Weights of a small mixture-of-experts language model, trained from scratch on English Wikipedia.
Size: 14 layers, vocabulary 16384.
Training: a variant of Muon for the experts, 373M tokens.
Below are experts of layer 2 (counted from 0) of a mixture-of-experts language model. Rows are named down (a neuron's output weights, with its number) and show model dimensions 256-319. Each number is 128 + 24 x the weight over its row's rms, rounded and kept within 0 to 255.
Before each expert's rows: a language model's description of what the expert responds to. This comes from a sample of Wikipedia text that the model never trained on.

# expert 2
Determiners and of. Function words opening noun phrases: the, a, his, its, their, 's, and of after quantity nouns (hundreds of, amount of).
down0 [160  69  97 129 135 148 141 125 159 113 127 164 111 168 143  97 101 118  99 146 155 117 103 145 175 140 162 142 180 140  87 206 146 143 125 109 121 133 159 137 136 140 120 150 119  89 126 106 116 138 104 165 126 129 100 159 107 147 141 144 122 113 162 130]

# expert 4
Foreign name pieces. Inner syllables of non-English names and taxa (Bamig-boy-e, Tukug-ob-ius, -idae, -ville, -ić), opening parentheses, and table row ends.
down0 [149 143 115 177 117 104 148 132 145 111 142 102 128 156 139 181 159 127 124 108 138 114 104 132 115  91 146 110 101 141 138 112 116 184 160 168 107 163 122 174 141 107 122 100 158 137 152 153 143 180 147 168  75 147 170  97 156  97 117 160 148 102 121 143]

# expert 7
Punctuation and copulas. Commas and periods ending clauses or list items, plus was, is, that, which, closing parentheses and line breaks after list entries.
down0 [143 139 125 157  84  98 119 131 167 132 121 104 113 114 129 129 178 107 100 135 116 104  93 119 117 101 142 151 154  87  79 165 111 136 122 125 172 164 152 169 140 107 123  98 103 165 129 113 125 132 117 123 153 112 150 135 137  91 127 165 160 141 140 165]

# expert 1
Digits and word fragments. Digits and number pieces in years, IDs and table cells (19, 20, 5, 00), spaces before numbers, and mid-word fragments of rare names.
down0 [ 73 100 168 129 131 131 118 130 153 169 143 130 112 155 133 149 112 113 144 154 125 124 107 125 130 175 117 128 109 164  81 180 132 131 142 125 150  96 170 173 154 104 169 113 140 143 130 144 129 117 108 134 134 154 112 104 155 132  99 137 167 102 144 108]

# expert 0
Prepositions and section breaks. Prepositions like in, at, on, during, plus paragraph breaks, == heading marks, and content nouns after determiners (motor, world, Cavalry).
down0 [136  97 150 164 114  65 115 135 117 124 133 112  99  87 123 138 126 104 123 129 143 121 140 146  95 112 117 130 112 102 140 114 130 148 100 148 123  76 132 156 132  90 109 146  66 149 103 130 125 155 168  62 110 117 119 185 146 145 143 150 113 121 130 153]

# expert 6
Colons, headings, capitals. Colons after infobox fields (Format:, Label:), heading closers == and ===, sentence-start He/She, and initial capital letters of names.
down0 [119 139 161 115 122 112 107 104 165 158 114 137  97 173 135 127 129 152 135 114 156 111  92 158 117 151  97 130 125  99 143 140 121  93 157 176 148  93 153 127 133 116 113 146 120 153  96 134 127 145 165  79 108 122 119 105  80 136  79  91 136  88 110 117]

# expert 5
Conjunctions and linking prepositions. Connectives joining items or phrases: and, or, to, by, for, with, also, but, especially inside tables, credits and infobox lists.
down0 [155 145 155 169 140 120 103 159 109  88  78 128  87 164 140 142 119 117  78 156  98 143 170 163 100  63 126 103 122 110 135 142 116 122 127  82 118 130  87 142 134 108 124 140 105 114  81 114 109 152 144  84 137  95 150 134  95 100 114 133 139 106 129 143]

# expert 3
Table pipes and dashes. Table cell separators and row-start pipes in wiki tables, hyphens, en dashes, semicolons and bullets in lists and stat tables.
down0 [166  84 131 153 107 101 119 134 130 107  98 128 119 148  86 109 128 144 113 126 171 101 150  89 147 100 152 144 105 112 107 125  80 123 117 148 146 157  91 117 156 113 134 152 137 150 138 111  97 119 101 184 113 154 138 160 149 158 116 122 102 120  95 118]